From a checkpoint of a small mixture-of-experts model trained on Wikipedia: 48 experts in each of 8 layers.
Below are experts of layer 6 (counted from 0) of a mixture-of-experts language model. Rows are named router (the router's row for the expert), down (a neuron's output weights, with its number) and show model dimensions 0-111. Each number is 128 + 32 x the weight over its row's rms, rounded and kept within 0 to 255. Numbers have three digits each.
After each expert's rows: a language model's description of what the expert responds to; "comes before" lists some tokens at least twice as common just after its tokens as in all text. This comes from a sample of Wikipedia text that the model never trained on. Tokens count by the router's weight.

# expert 9
router:038181103108102102116117092138181144116107160137132100158175150146124131133193122161161129157105214134153094132186106136123052146146130094137166100139092104112157100140167121105149116160080089186171107119111131187099106142101106114115100073087116186133109141081188155113108178162120098093142147133116125118070074180159181155176104123136
down3:104115111154162121076123183110125110090127106127166077138182072147120137095139187099138088095098096092117080139154154085148096151149150159160116216176166172133100131113125144187196141130099185159157089151163127077109137115133087154135115122114154102092126125066145139078159187104087111102136074181127145142158100070136121128138086134153
down4:182108113089162122142161132158079111085131084145162131122127094092146107087115094163166135140155144160074138143130164187135077142096145104157149186140159168195122126140186161107084212101134118140122175162140147147098166111148171120154175077188080157118091139119146108125119130133127065158142146117170152127120150189170148109161164157135
down5:174158131107120131093120140133110165110115105098111184139153109110176167131122135167152152188196135111182134170083160179133129106135104164168122115082135105059153066142060176089056097122122155145104154163072173150093113126086099133195080121133106171142087148109174071145164125121084101119077176157136190193163130144126133114071095152159
down6:131102162131133134070228051130136133152110143135092103112081191088124129122143154171146130158089110090080131119090118173140036084157134168113081222093150105123146128133130112112133122118128093120122089170085120106139121124084089065093130088129132098126176162176171165135146123113086126058171136125110133102146167142117091179133126130075
down7:118148123125114117139152157131126129161117129133131094148180138121136131196089159133163111144047141141162119121123144142125105172116085138103095133113086108086144159193113143083125164138177159089124169156076181100148120122151133083133126136088113121141122130083115149136129147132150101135079096117152128166156139128083184165144114128095
down8:114088093143153129131105119158161105114157129115111088190124163112135094146198113152081109159204166168128082114171063144181155162072133198106147181106127177138103093134121112133202111171125118182143161155105097167107083148102162112138104045081090194187156106068084145168073117143115130120158137136150143137142132100160134145134130099121
down9:084175114136166123147120083125172111074215110180155135153120135132141110123147114031145109112104097174137093189107146065148164175169134089153137099134144093141104135077138108123141177172168123104110131118145171178185127105140165150123180131115096154131160095122122126198124109091090163138083129096131124155144113152123096129134120105068
down10:115175147077111140133086114088134111100145127146150137149134096077208151143082146185152139132063116112165174130124197168101125149127118151103132090085146133153148139118164164149125096148161069104125164165175120117182137145165089088144176060158169103140143196036090093121172143097181132147163137101108106133116126122184141124181164077113
down11:114067199059117165104127148109169138123078120136128128066152085111149152130137088073132080166084116158122152104110129120108133152148145077175111110125113057109099206135121105054174160117150171141152090074177123094112102147143122091112139143097133146106123124147080130081110133138154082136104172121148162131138173124107091051151171155148
down12:119161175118110105089142127144193155104151122134154113130130139183105130057172128133128165141117094120158147173110130174127120165123153167189128084141063165132139125152081124100123087139151128099131117068141096127120065169147122185086152139140102170214087163095139100150107148145139170105104134131038171100129107123124119174149142162121
down13:145187149111141143164129171105164061127172202150096094151191123081118094130101130117122167151146087158139133130146157137125116043100126102119076123175161103139183101155121113099135178139121117134155177057167145113109204073116135128123162105195091118077136066150206103124142136136121133110109084168114132053126090100138135089107124131114
down14:115085147050117101138155201139159146121121139132159149139097136080127093116144048107141088097076153169128142224075077133097171135090204091159151146137113172124161170173143104100139066128128147121148122159157103142142123160139091158082137167150107125141123105119142159092138154099068142116148107086147122089151127137077127119086094022144
down15:078128091087143162135189133143139116147160114138137119111150160123111133150178153125137076141162071116128097094155165118142049099139173146109094094182103097113092169145117144135111162176188121063108073142207080186124127137107133114119189142118153103096167099130109193111150157127136164074127101131196156091191115092130115112120102158166
Description: Digits and blank cells in sports, election and statistics tables, especially column headers and values such as 5, Votes, %, coordinates.
comes before: " |", " |\n", ";", "%", ".", "–"

# expert 39
router:157115133155097166103120161095124193105091112181077093165120089073110137107122107154172188153138060144108131119065144097131119165164128115164171141148166169149127159158119086199117134147144137119156123101103098114139085112076081139067230175194069162139095100154113071115113050112164115123175165152127114089145139140112167113091107145117
down6:084139120100105093114116141120185087086143137096084082150168170099140163213168095144102146155089104155123112177118183121129135088058139071094095126110133126115095124151129188176144055104128133115178116088095182110114155098101122083154141077118135070113119136087135120090133116130227133137139136137115105185110104088135110152185078164097
down7:119101050079176089092122114142163135120129121073137144139155086129148141090124117134165126184141121122130121112147126132121143060142174123196104133135175124123112114105068114175154136141141121179121153119138149096136140106066167144100216109140134092095180126130096141098116064099103057084116141147122119138156123109133149129122119135027
down8:151142126179120044115066129096189148080175122137140123109136108153160154169076083134129183108126131152155144097102122142146084155120178126181170116173136155060119127088195157071107140123120169171142142109146091171118117150119112160125162143151170133113161103114133158106108187152126112122131091109117085161047120096133148120053166162085
down9:142147153108096142178145082104118119136166122190075090151142070143131134162168061135164095126120097112122143119103120105152144123111142151064143178126135159137143112203166095165138135171122146122152095178109130138122098080146073146113131101125123118126142078154110184113084108132088131030096077144144110143118170148113070150147075103172
down10:124120203107126129138164162087154152204138129121100077105162139142126117086176119146138085125138118136069092104121143119132145185088114152147201085078146036129101118151157128124127108163105159133130137101117097119169112168150064155187170178117137085145162097101118093117181136134102174101146125177154124180074130104152154136162159130152
down11:156118104091095195152081141079136130108155185137108114156123061115138135143138082045128138150133118101148151108162138102148101161061137095111175203113185147110102183140149104171097098145150104119157124158088106113175175117088165091133106086126115110082161138153096150120118087117164181113122144128087154058114151130103117157109155094125
down12:120135146078141135119089125151117125107141145158116092093059160138116095085176095118110058145132142118136134160193098143117184125074151150154153099152195155096110132083154135126059136106078143121114155116108161116141114116163125123159123111085106119147167112133181101107100102060120142139130061161143167154103117124142116007157098108182
down13:146102134123111111099126069129055137047105085126160098119199068124115100116086125124137142170155154215146121133133166151092112092113150099139110110114141103137115126103108160204082134164134065073122119104115128165129133115149140127098108142080173150135142125106085116103096101088106119197075103182150188199094143145119172132078097094122
down14:119130125124100212170121198146096169157116071138077107132106186155100148029112132108052091134118159088171189150123105194133103124081121139109168173113131201125173114094148121169176188137098088107143167123154141154146081142136133135101097170108069172078181111106158132091116086113177136162114168121132125108116122134124153141141109173120
down15:085166144112090143177147123075156149142118157096091135076143092136094131139137151116153128127139162218107100141116158126130135133130100144102090116091117184150086131158169087170125172103105189099098131173126096129136106131216065136103179138083053152113137132135152074040153216127145127085089166133099107159113117140041124083123124160110
down16:105088100137129127108019184128152112161092122108129072148077091148130134134152168112079102093111129190139148163145079094093143098137119128160208100054156135070163146123129113149165150166092130076115121175131108118071155136122173109101085150106163121133169132115149151126109103150093118139128143123146146145155149106148117135098116130140
down17:128142170140137111114188112104139189184119090106150133139135145153139147116144147202131119179123093118136141159128110129122102200079120106102171091087164129076164098101181158136091110166091105176117142102130118108091124141171151129092086139130060135125143111186113125125125199162130067172175132163115118224125075127181137106154042095160
down18:132126113159139147130043178103099099144138122148155142167127104179148169126135144127141169151110114109128172125149078103143139113099120148138128159102161123156100099185129085182188117136103112170104126197102111123143149115093145137085158119143125173158125088155081160070116187122083137112114116137123156152131066178087143122105060110168
Description: Conjunctions and separators joining list items or table cells, such as and, or, commas, semicolons and pipes, as in Ward and Dilmore.
comes before: " ", " \"", " S", " N", " B", " M"

# expert 37
router:065153177125149136110098121147163120097155139114110091132177133126133124235132116074183150074074135070158104090122108137125114118096076153139105108191109105079171143076193170136149090124161202212137143076138145120151108155160111162129129121125103157153083156144093201142097155148173136161160148079100158099161143136101154144068128165086
down6:112111087122084158117154107099098059131092115110144141140109111146151123101126174099099137120196137148129119135130130149112083147111114129148112136186115088103161110113125176147157196116143200151158108082117135115140134119103217084161142096112100091089179177098143149107113140099119113131087148112106165117039082114069101147139115124144
down7:123155096152093172087080068188129117077165117108134094094145119092089134092101109195083111111127183160151134121150178076096131099098131121078112139126126151169047160211134073096076125130078134106117164124128157177095143120112151122094133140164142117114155140127138075130090106164178179070180162176122154075141082162115133178155136142111
down8:136183115122083107117114075143151158158189083069033130071157112103088079095133159196091086160133111169139122142101113132090116215156091125161144094098131155090121150104099176131088115133117146170141157133132139134107143174094123133097139141113094145167189100068186130157118129072131075161125136112187121097073124126085175122141193168184
down9:092133169114175134124109122210078145140109195173128160111163152128095131090161113134182185140052096175133141103104087133127160131177163109121073129157091144179026093134106106115066068094141083125124161090077099137094170128119080183125077156154120148099140107091160137118103131094112143070152061121183105141154131151109063100134150129079
down10:145127167142172143116052129166132091107206129158204164120153120105040105160083149165141147105107095173113127151128212123104140167085139173175133183078110184140168108139113157152134150125106097122103163122152175115149103107102091146171158055095115131144103147180167135103076156139145098095093161091107146113145105145116167143096071071166
down11:157117169127129136089103141131101182146135105140149102119152063145088158129193160113130124173158075153159190074115187067129129091156139139123122081171057102145158078085080106121135101106149117140147139109139150076091130126090136145126148197090183134140117111184115124138134131128145124098100115136090113136156127112176077071129092022158
down12:130145166163123104061189106155163094096116117143137126148165107159179132156119088157124175126111116123129177157167158082131106109151076131146148087127166168128052168083160185126135081079150117148088123149086125160119109173114158132149098142157175181074155088125113118156131149100108120117102121168097092122166094119138178097118072123087
down13:134155134178072108107126091091120087136116101109165102092179138066095172122202167115078109161161186134143110208126104094117105201104110079134101052178127166118078133186176118132192141112130078142111190128125100075132164154128046109116209119161134125201127154103125127127137117207073100201130119157134094145091114141121106063177122110154
down14:146114124186084091146128184113125170096058122205097134109100166109129173166135053145104085194154115110096206083103174135130109084116136102092138104094130195148083115125103091126147120123159124094177143140117087108171160128061133138173175123090121141105121159082161127110136092127086128125116109169155138147123166112170157163125090154092
down15:109095135107193088112074120088048111120099112114133108173082131122120111180124083176112120099092133142109168125121104124147125097083162123107123135178084180071166098155127105129143099099110125089109144216086102118065135158132173177118154130081115083138152100162128101173170081176138098133150164146150154143163141146162078159100113109136
down16:069106173111115158157115155100147154134140077118190136062103154155140093085093152085102119184161136122119141110162117082117115117177075182108114169130157121100178080034117150092153140098165112181103104144153133103135106102125085147096085139170128133202062149103168067094099131166092173123112185102081133134155159109124140184138097118130
down17:128210125153157128095139097106149115108126090108153142148075163093042072151073116080163141108071133101155116064114112126102170107151143170092178107098097111069132126161133124143192134152084135150134167130083125158078137089132110138144099118145172107131095105112116169179124114129156132102082135154062164132161132139117073119145128211137
down18:137113126108126069117113155099106105102146088103133171069181104103165161124094181139094117126162078125127135174134091175132173093136206095136126102169114158205167077136074169093117114126107129121112184120071162143122145164105093075100135116165169136099175188092168130155136133117088119151092168089198180128095163139127114059166106103120
Description: Individual digits inside identifiers, years, ISBNs, codes, coordinates and vote counts, e.g. 39166, 1948, +30-2353.
comes before: "0", " |", "–", ".", "9", "8"

# expert 34
router:139114141117160179079130161144109123120146161115130098109137168086120050120132116149173183095140184099152092127136135118217146152168078095108118151123107143173203129166079085138113144169103087081142120172108134141070116097078083127120183158151136128143148080123140098135116120132128135092170153132125116107148219096119182161137092160133
down9:078092121115126111140111093172145157146098121132128113150123170136111080080135153153097140113113163152180187181154127173200187180108155115188144168143220111139040138132086095119182132140116170102146132124155143209094138149155064122135141116119122075130106147124111151123102144108147154091069138131067095164157100091078134148150127078108
down10:162085113126112120109118086097078181141176138137169122071099116143097213084068121115168082121089088134153122118114119116192083073102122090156125115108088131062162098108135123135163105129142113108145112149070132132157124106146108138138130158167073153107126093092131121145108134170156119157102195116159133115193160097080136116106081099130
down11:158135102166177079068088072143137130106116144152091117144202088146166123142105172095157154182095061095192128143175137084105060144159161114128146111155075170149095178118148122123094098104128104111131117143122178137111125141147151101141183119095156101183131078164126132104080128034180136114114064173183156131180186171124107111115122116089
down12:118132129098141109142151076141073174084162164126131097077152077133154115071127122137107086129108236197167126130108119141120132179109144149065153117165138084135178117162111048128132129113098124092037119120163115131100128164128109151114162122186113160104126140134111116185155103138145133111149075094108162124128149132076141124113113180142
down13:145133117160129085089162115121165146091068138117079146133180170168102062131170149119115173082113170052138150128119089170140109106132110177097109103081090116100077077086124127047072105111085105159085175183108116122088174122118116098160125108130178124127167158162107101108121090194128132167080174159162095111136191117133083147148163114115
down14:136137158168141130176107106085165155143138146080139131144095139129137130130133132132093124190162101172107167089126115145092103143181154145092106113126077169112169134112075150086115142091120096111170117102180255158067120109101067149146145122129154113123153086049160192118095094152159110076212118086175093115150136117109117127111122147134
down15:127135137138127160161146130099133103170093174156169113108095139146165175163121134094125084097143159155145164089125100152116176151141109105122120155139130139176139093163149134174126196156160146117125110156137073127090178094119110132122170127185131111133085151067094112179118131063133128101131090157171132053089163112123162164144135141134
down16:135122189155136121123131103152170099195075121100152141085141074128161073158090170113073099067147062097147109058096133112175122178156105103095132134129117102075138084169142148104132128172209124166146097168114141091149108198094115127153113112124141111128163169155160102167170108169114182115096104149173072125131104164143106126163158118151
down17:086167199161130091153130108124159142073130122134103178110119112137102104130159092188156125133143094099146120114153168216135202149139144114103091173146108144101064103138112133107077147145160069134183156137123159169182096077136147135129155149119144119108093118136094159156150070065155134130125128129114150174067164135046170126140088075117
down18:103152142129139114164110173095122152142126147121174102121052096105134139097144109118087070108115160049107156107141118159197090119140094118160054099149053105114140141155119139134114146152168162069149107095174195093082224151085080158116086145121150107019177131109125113114073084101099135083125149104120135135134128137124097131136165127160
down19:157110094138209151099195123105162111117108088137089087149116143121164128134119189144117051134189119093128131174187159085097105159113118162146115094177130091142185116042130155097135114141138127118129114135112098097144157119126200065174172174096179153093104107140104142058157172101122122117122138058122181084170139165086155128139099176150
down20:186120116131160187143080105105125116142150124118130131121137120180155131128117135121160170118145145121098194107125150080157143150153125119123164108125163175170125121109105136169147127109172174139085164125106094101169096114158156116186123108115144103130114099073166144151131148091101104114138107155110080108076124147122160154156080073127
down21:061115121115172184160165119162137140118137156168141090125118189143179174176118117111140153121154185097108104118151133166152114070098139144057063124143101088169161144137132151122146120133112178186083101130157101145089189030197105110099173138120048116149103139090131104125080079123081085057143124103198121132084193149086151143088166134081
Description: Prepositions after nouns or verbs, mostly of, in, on, for and by, such as End of contract, Place of birth, acquired by.
comes before: " the", " a", ":", " his", " an", " their"

# expert 41
router:079223160124100143078074122150164181168144148063153170029119189142153042118078090168109143072100128127137126073161139065107136134159116115095101096154105115145184132121115087123164097149089121159080147164106131111074101158144098117137153087161113152115122093154080159104123185130113138109121118159082153123109156116137121183129139164130
down6:061141168111115119126100153127135089138179065106157146142086050186121195107117160120126131057151126143125114071141123081122108099156139104166160138130165051103152163063087114092095119126119123198220133127125128135165154083092114169156150159066126136120131140084134106151140131091111114132155197147206179166100111186139134063121145154137
down7:089134147126147110123095082142122096118167154106129100171137091133071142093162115138062106120088098122117074151107096113193165124160154116099151082108083149146096136101124119193100151108118105109127110124128147124164096147124103112175072162090113188130071082118131102062065095151116117128088144121108135210117166152162118099096127107157
down8:130126126073075144170095102132151154129152121187175154128127148137136150141107096119164144105127166152093099133147087115201108124120123152078130136114122131073083125084143139186164162050159132123139159116137085161097099121151149112057073104109110216186164093155033084154128113082132172120166131112098156064135151100150103098127149167132
down9:140112115149087126125173071108146059106046158129085164096124146125117135166095146166101087127125171105144135144130116169132105147094127106179085200127055133156141097139145140118162124058070169139140170104089138113140167119164127111172069157131162104114140154100151073153118124147108121173096121173098116129146152221089128088130118092112
down10:191086106138124138147133129112117129157079138146060163149166121093142074124112153087093077066101139128128156148090147171171095106082143100132156061176087161128110119139178176104131107103160186163140082091112132140192118116176164096102145117170094120090171123059134146141092132128160150144128123106156087119125095137102066183104081118123
down11:154143137112186135128135117154200158097152214138118149152158133127158149074158178169100089096148121131130074136136143137182079141157122241103142117176121100194095162163176172100100145132090106101191116140143155083102136127097138108126149161155196168180058164116130102109121089127103124107195136109197108077086129162177101091140070138120
down12:137121130152110178136148092136115148076143075086153114120108169132113081050065148107142078107154170103116048173155091138101157140092104099129112107106113179111123090070136168127078188095133196133153118070106136152131112131171136079096151139121129150099113147133090139083167149142159134118115072132140142159099125134082179166137144129080
down13:074117122154080115147144104144138102130110170131113163095113169190173143157149044150107094077117159126126099174097157112123093181100096138133105066148109197093173133098146133152171089087098148139139070179134119150151127116112171163134143114107148148139076129126114065118159135154165080133171144097153123121157229091196123171094138173117
down14:154108093042169198164145105110139100181137145143117170072163116069117086142139139072162111098121146080135049144128101146117089161105113092151097140108135171148164114114192148172158101136122102154130115209126135088090161118086152151162106133122128155105111128094143084137124164146126136060092103126135120107093094135122154155165128138116
down15:104090139111140126139095075105115115101125099094110122071078165114174101085120108185139095125057102150113140193109162116156158105114153108152091143109108148180181117099193167109173093123093110166142128138160185100056133147157107099150131160159130123130173072145154048098159111146167160130076142123133141117101143182084079083161123130074
down16:168073145086193124180153169055117153145145152156145109118128098205144195078120149099145108138173202117187110151155124114127163129106086100092162080118092080102119107159112166172142100159104154147120137140204139125168143101150174146141100157138139126149092073107173165067167108115189173100157115164202149115097135114140136127141073078141
down17:136096181122189106084134037132150167116081163155071129180102105116131141134118135046130106171081157085141161094154147134062133142151118140093069077137062102127178115119154131128178060207181159137167161136122144189084152108130109099184137102161144150075112137112138164146092117125134136144119129089194070139144088114087103118099098088109
down18:093119132106142166102173116109221145133164136142084100095142177112146117163119164143171107131161137141096128157156118134091117122153110150121097150077123129091074134090072172170115141168094144139133129175088148101182105169172138078073125120136120129123165120077149160144120185152137156157136138101179150124064121123141049125185176152169
Description: Units, symbols and infobox labels in data entries: km, ft, °N, ″W, %, Location, dens-ity, and chemical or gene codes.
comes before: ":", " |", " (", "\n", ")", ")\n"

# expert 23
router:121100134126153166138107117117062145171137172111140147206098174092155092170073152122109195132179177111158129101112155049138079159146080064135148139140153124179118194183098079115103148162184092135112123194159110116122114089096106071092192169112162129120157056111164116148129072200154149136191115169128120092163149154068143153099081171141
down6:142168130184105143144203127054059146131140139064098172109111115125158123208102084106125156173120166148128155091179127118152090165112100127073106102136140103173126152083134187072088134195125130127174160157128173128138122123106174110154183140098100102095150147132164139096165060096117140125123179164140135105087154116135107085098113153114
down7:126146123124163068108097132133132173099067097168143147144139112113138092123147079173087127097098125240145124152127131164073132128135109077116132183109135111152112221119131074116138105136118114186132134148092172158120109153115116101116140104090163120141143113144146126142123093134108123183108193122083123134179140156112105186145095116142
down8:094101067178157116109099099119094127150125120122156135164054106087162160149157155153109174109079095109107153080153130123128050080139162195112180131143146079149149047104151093186159150083127080132130128121137129139141140126141159089093146118145203164138159087061117128113149129102130160078093021084154145145097128152161121089103142154110
down9:090138119077093129108153135129151129134173138097066175218127122186089102092194118159056133132101122102149092118116095153100143103157122151163134082184090178167078130073101120147144123136150161135071144149180151152152109188153172146064080142111123134210101139154142106134135160080131122078117101110066113155152102099131139142117118193087
down10:093073143184116129203101116139129137093062137147140107117079167114111124207079086076130065094114110145139072145191093179166094123152174081185163156152112112118086146118100195093137045109119117078144101144090149150126178170154153137138109156114139087157138148103142116168106182080168100135086113140147105067191176131138085117158122136160
down11:124133131104142142072111189061114209138129159117131083108101103067127162107131144133151114133106152079136102115154116089107083169116123186164106117075139151135089113075099087135105169113125093138169086123124118149181105186162107116126098159158108160092149185117136098088139142144157173164105205108059129069070187120184175161141161120131
down12:105161126181163165139090145164132110101111086094195099170082183102179091141095125067137108088101091111163150144162161096176160129148113132121166131107064085054166165124109111100108149138157098091113128093154201098180160145123172129095092154125132148100086158158129121226168133127114106149139105123150141189105105144145119106153121146098
down13:179174106168122138222164136102099120171104176119148133107067135147126121141090189090089114145104167078153066116158198118100145172179147118157102172135133120143165125168098097127103142199085085121064087153143138109142123146117092140147097134154147159106109140137115085135085127103110137143128110191164151128164111108090112101070161138125
down14:110181122113085157132123111104179091119094106103151082163124047110100160135157080126087058135137114136131119098142081089102140138134142113142122155108184177109122134164128171179094102103129149120159140154117131136137071035115135141124138108033129138161077184183080092083151178144139071109104091162131168106083092128119096132171070130180
down15:104145089114100072133116153103125131109161031183192148082147122076159124088065119126098151178124167145190158145114155166116181102141138144110119119147161130160044110138155123105204114198118144113127162065164125122143111125141102172099109133153154193181175179168097152079169125112136147111107102154117146167073081129119146116138211102107
down16:122122119107123131106178117074097148186153148177179112166089059207109115123119180162173128110061109056164105144077143101166113129109128106177156148144128140111173109115165131124148150120162141130126045127242086098069110083106139104147101113127095134156158118108138104118093131102144097098138125108192084159135141096080103132132129081137
down17:149139154142166145140105101133128077106108149155110147109097113142107144134146162142109136109193173146128131085149181094142161138167119123142152178162151133140116087144153095120090123181073120049119143085152120084149173135077108133103084104132172119139130095109176144136121191119143102174197155154082134151117076126110135121061140175099
down18:144104103116123164121175131065120129144122163206144113143141128112118078077167137105104141068110143133114147118103145180060122079130130123136198179090160137126124107161109151170134106083085116146165146116203173140087128147125097114114163170156128167101107164143159054112149100101143118145090141205088143130077139118094149073128083056121
Description: Prepositions after verbs and nouns, especially locations and movement, such as moved to, in north-central France, from, during; also infobox colons.
comes before: " the", " a", " B", " H", " L", " K"

# expert 40
router:120214115161159159124144064144113106072116158150112130136138144126076054161125126062067135109125103116137138124177125175149121139056192141172106124094144116167136090155152164134092148122159140137181111091102114143147189150111186154140108130172101084132091161102102155148160170077117108156135092147099088100073167098096137104156114130140
down6:107094154102087116161129082129103149127107103124090154153124079116094135079117174128171094142172133129140166093102108114081168130150076127118144108129098176101116145089091129132146067056159133099139095104134165118206104133197092156079096176130074076084098134168111165154121087107136082174151111111126150138149133095116151120174072100065
down7:098116123121067178147146120164126116116115122097079163103137115134066141136093080138085132087150127118121015163151133135102117141130125071136134172061196132119139122111099114153079136103155066101112118129092140151167160151104146084091121076182099126119178158095115130131171106141126104089094178198167112107080094134077110074141134091155
down8:150097105108093146131118083178148123107126150035141137092095037126103107148120176208162129081133136137112108132087069148116129117170173149146140192199084094062156065113165139141115160142091103142113087118136127125173115105136148105104167102114131176076124092122093083079090097119109153106148112175134076132120094068114145167112177179159
down9:125127123091152127091148110127107201112151113087157137140084104118152124156095123125112122090145123090135176112078129113127116152081141139136065121179118136119119173163155100124126152111148118154133168117138124114102122128125157142116058103168182159112104155128091126159169129147119057091099121155061091107094100135146197170136123094146
down10:103147084106174108129052121091118136119118184143146146174148108143117143132081121129137155129186125123126152160103157106123126086135097094097133202114085181107112117115150118093171108176184103149119098156129138143117092124170183094133102083136132193104128147176103122138144158162163101151107137090090083093096059109113104164070109176074
down11:095121094159163105134091132166103118121160122130109206104103113121132180165143072102100131143135184137111133142124086105102156092088112072106128080127153060168153144107101117127107141131134116134135074098130086158128154143148095179107063105125088152121115164106128145135162099174169134200100043119121106129087139093176126159141124122123
down12:124152141144203106149153111185135138150156130169158119176152124088154096106156089134092076105129148123143143166130138162125099077124180136136073173148151174142083176127112149087135144119088175188107128104159138116135136157061122171156130171110105130154101106110112105142082120133088105111145090117110081161135055163069130105102146083075
down13:119159113138099144131141207099160141154119145162129121144114142133188153109151133149122118128127119177094144168106128134131168150079117141072147181114144134116157128174109106174063038121079126137120124110145154142103089099196120112075157122152093110117128123122087140148200177124065138138173148080155129156127066139128130140102165127146
down14:153203128107193114170138128121053124124164183096127092157131171127163106148121154181154122119180080138096145135156168150106090132115117148104118155096133084194087082132152143141128113130141099152200141179148097185130169137116144092109126097085119127125109160133089142161094171102136174102007136135149147098135148144109108147173098139146
down15:090130128128131154144134143147119065092136117170161154135142173126109149170126121093117132078157122114071173105174155133163149125117121177084073110124167142149076070130188088140129091152140121078162121151136122171103144119147128128189161112100113078122125153116146101130144097208113112139131140094110125132079084096118216165175143127074
down16:184149156183142100190169074163112106138122143021127093092146121123120172136117117148143103143122082093086076125129136125142143120136191157184059140122140176179135159193156092156118137141115126086142142154113146184119103103139093164118184119072151080144139137097173112126136087116137117199132146125139141161134108114153143096202101112141
down17:119108106186115145132173164146081106177173135083135088146109183127189150090136104134113126125092190137209059152121119157148124120155155156084114124173122141144118048131126103122086121154099164098143168157146165075077079158145156119126168150163130128149114131102125109064126176084082116116058134142154127081116103084100099171158182103085
down18:147099138120100153179141121119083140125088177161211100133141069118112127111171071107084119088164088129114119123141160102149143172135174180171103160076145118106171091135068148082125143111119094133162142134147155211142107130096186142090166143131170104173136125155071150133135134135129088155101106146136087238127140092078159130096148128134
Description: Final pieces and nouns in sports contexts, such as Boxing, Team, Trophy, loss, games, Championship, Cup, City.
comes before: ",", " |", " in", ".", " (", ".\n\n"

# expert 45
router:085145095148122148083106176074170145102128114141125174145145196087153161068095152097171088164156109139163167114125150102120067161138091078138158146125120103140127143121103129172199159092124135125209104103124094137151104073158078090183174168155050158100122043138132082071029085109199133087164142171144140106130108120148135084146176083162
down3:162123099152123111105055163133108068132097126118147114140130086118111110147105068139113091102130104191095081116120223150141112150206073140133152166081145184182123134073148195086140119077108124116109106104123148121112137168143150151130129138138129090159119180135132119099067136136111088139137162113167171093112106124118124160137144104138
down4:141089160097107140062149092163211102095138051132148160110090145137144155134072159129101144125099144119074137158148140045155130128102137140171105111095171140053077119122103119069125118138131156093106086118160199129114060124089106150093123172130106100151089098140171135124175156114102120152128116140072173143140201125147144140159124163144
down5:096133137143135171146066108115132158206194136152051053177151134103179142106134075101097197086154115136103075106155110141131133150188099164136141213128141101087110097180118104084147120095177146126126121137164085105096136135123134101129083123167145166116128115181134107145064152100118096145097143174077143134128146103137124127116151117088
down6:106134144148160114174129079128134072119096146084136106114202153081130174076122165183136117168141108133113101138132078159057066173112121171110150171094142123117063127156121121133107102113143111069151120127154092132188116099102184133106142112082102134146097191082152080206118131168110108164144100069133176143123117160119076135107109095157
down7:177167168098134063102182119143112102116150079143108187145169140100116097106080157144116130097159142104130103131229112119111122146097134091120125112143096116115093185145125131174154192145180085075137125143142136070118195153155101150094096106164139122092136101105122126102083113097122133113145123075144117070087112130179157072116143169131
down8:157100156134126109143070111167154106131102124122190065160169153087153119154146135075137157101151113146186077166120080174142184109173157130104077138137091109105105133104196097074079113130205119114081168132104143149101121150113050133114173077143142097079135136137169150127216133137136135148158113115104091141108121152116123136117110164085
down9:110084116136162084189081073056116090166086119109080114098160190111084159103126118109154148112147179171156166147126118168150080168151071127168107082115086157083185146110107108110086214141065168098059151111136064139108165101077131115131139112140125145148164099176168095136088143116138197111193117100149137188142125098168110121107110192174
down10:177089160089129119135118142102110115162130144121126143148171142175103217114129120137128123182146155093146109107115123082120123157077093114196155119165116150186174110149132123142128140100080040174138109124064095185143093161166114141114122139111124134116063133152080111137123146059155146057160192136123093176097122117152119139119146156146
down11:062155118083178112128152099080133124126109138121128143155197106155135179111104074151099134095140157106119167081109125076083157106105142131157152124075175090163156098166180118088194093203139132099169181155104176148099127088133127121119169141192103136178124124127113155102109145160096157162082117161069112177127157159176216145130082150167
down12:113114143107149145135154135108142139117099104173168087171153086136178133145111105082195081096102155113128165167148113133170080131158073117067132116112129143120185120107179175141156108123117121118122154116107192182095165134152103083136137068062100116135127191078126110100146124124196126175070096113166139148119106148104124122171129136177
down13:084131138137138092173097086110173121154157104094178155071116115091135098089149152046142208132151094107134146135141098129157130149112127103164145175078077146184040153120169156149111139107094144117145150096086175151133115140102088152153160137192103134085105131119101162062120126158131118146115085133155129115106101072090083160152130073104
down14:090173108124131090130121136102083179108144076185059111121119156168119094140129098163093111116192106138168063115076066100167125167080105113183119132127075128084114130132153105127131131089127124099091173125127146145132143104128080077136083168120142116165082094148133153103176154110157196134115130108164137152168156186056185128114144165176
down15:118136102176151131179132169138084131168130187153109189119184080164157125118139146160140115150124173125110168098133140108128139145228109124175109128168154093122182069065151155188102091130126170096142105145120149112127155079125179135079130142137128091156115076094083047114139149102104168143058159124184174097124092155094085174157120094079
Description: Line-opening list dashes, table pipes, heading equals signs and label colons that structure infoboxes and tables, such as "- Time zone", |---|.
comes before: " ", " S", " •", " D", " B", " P"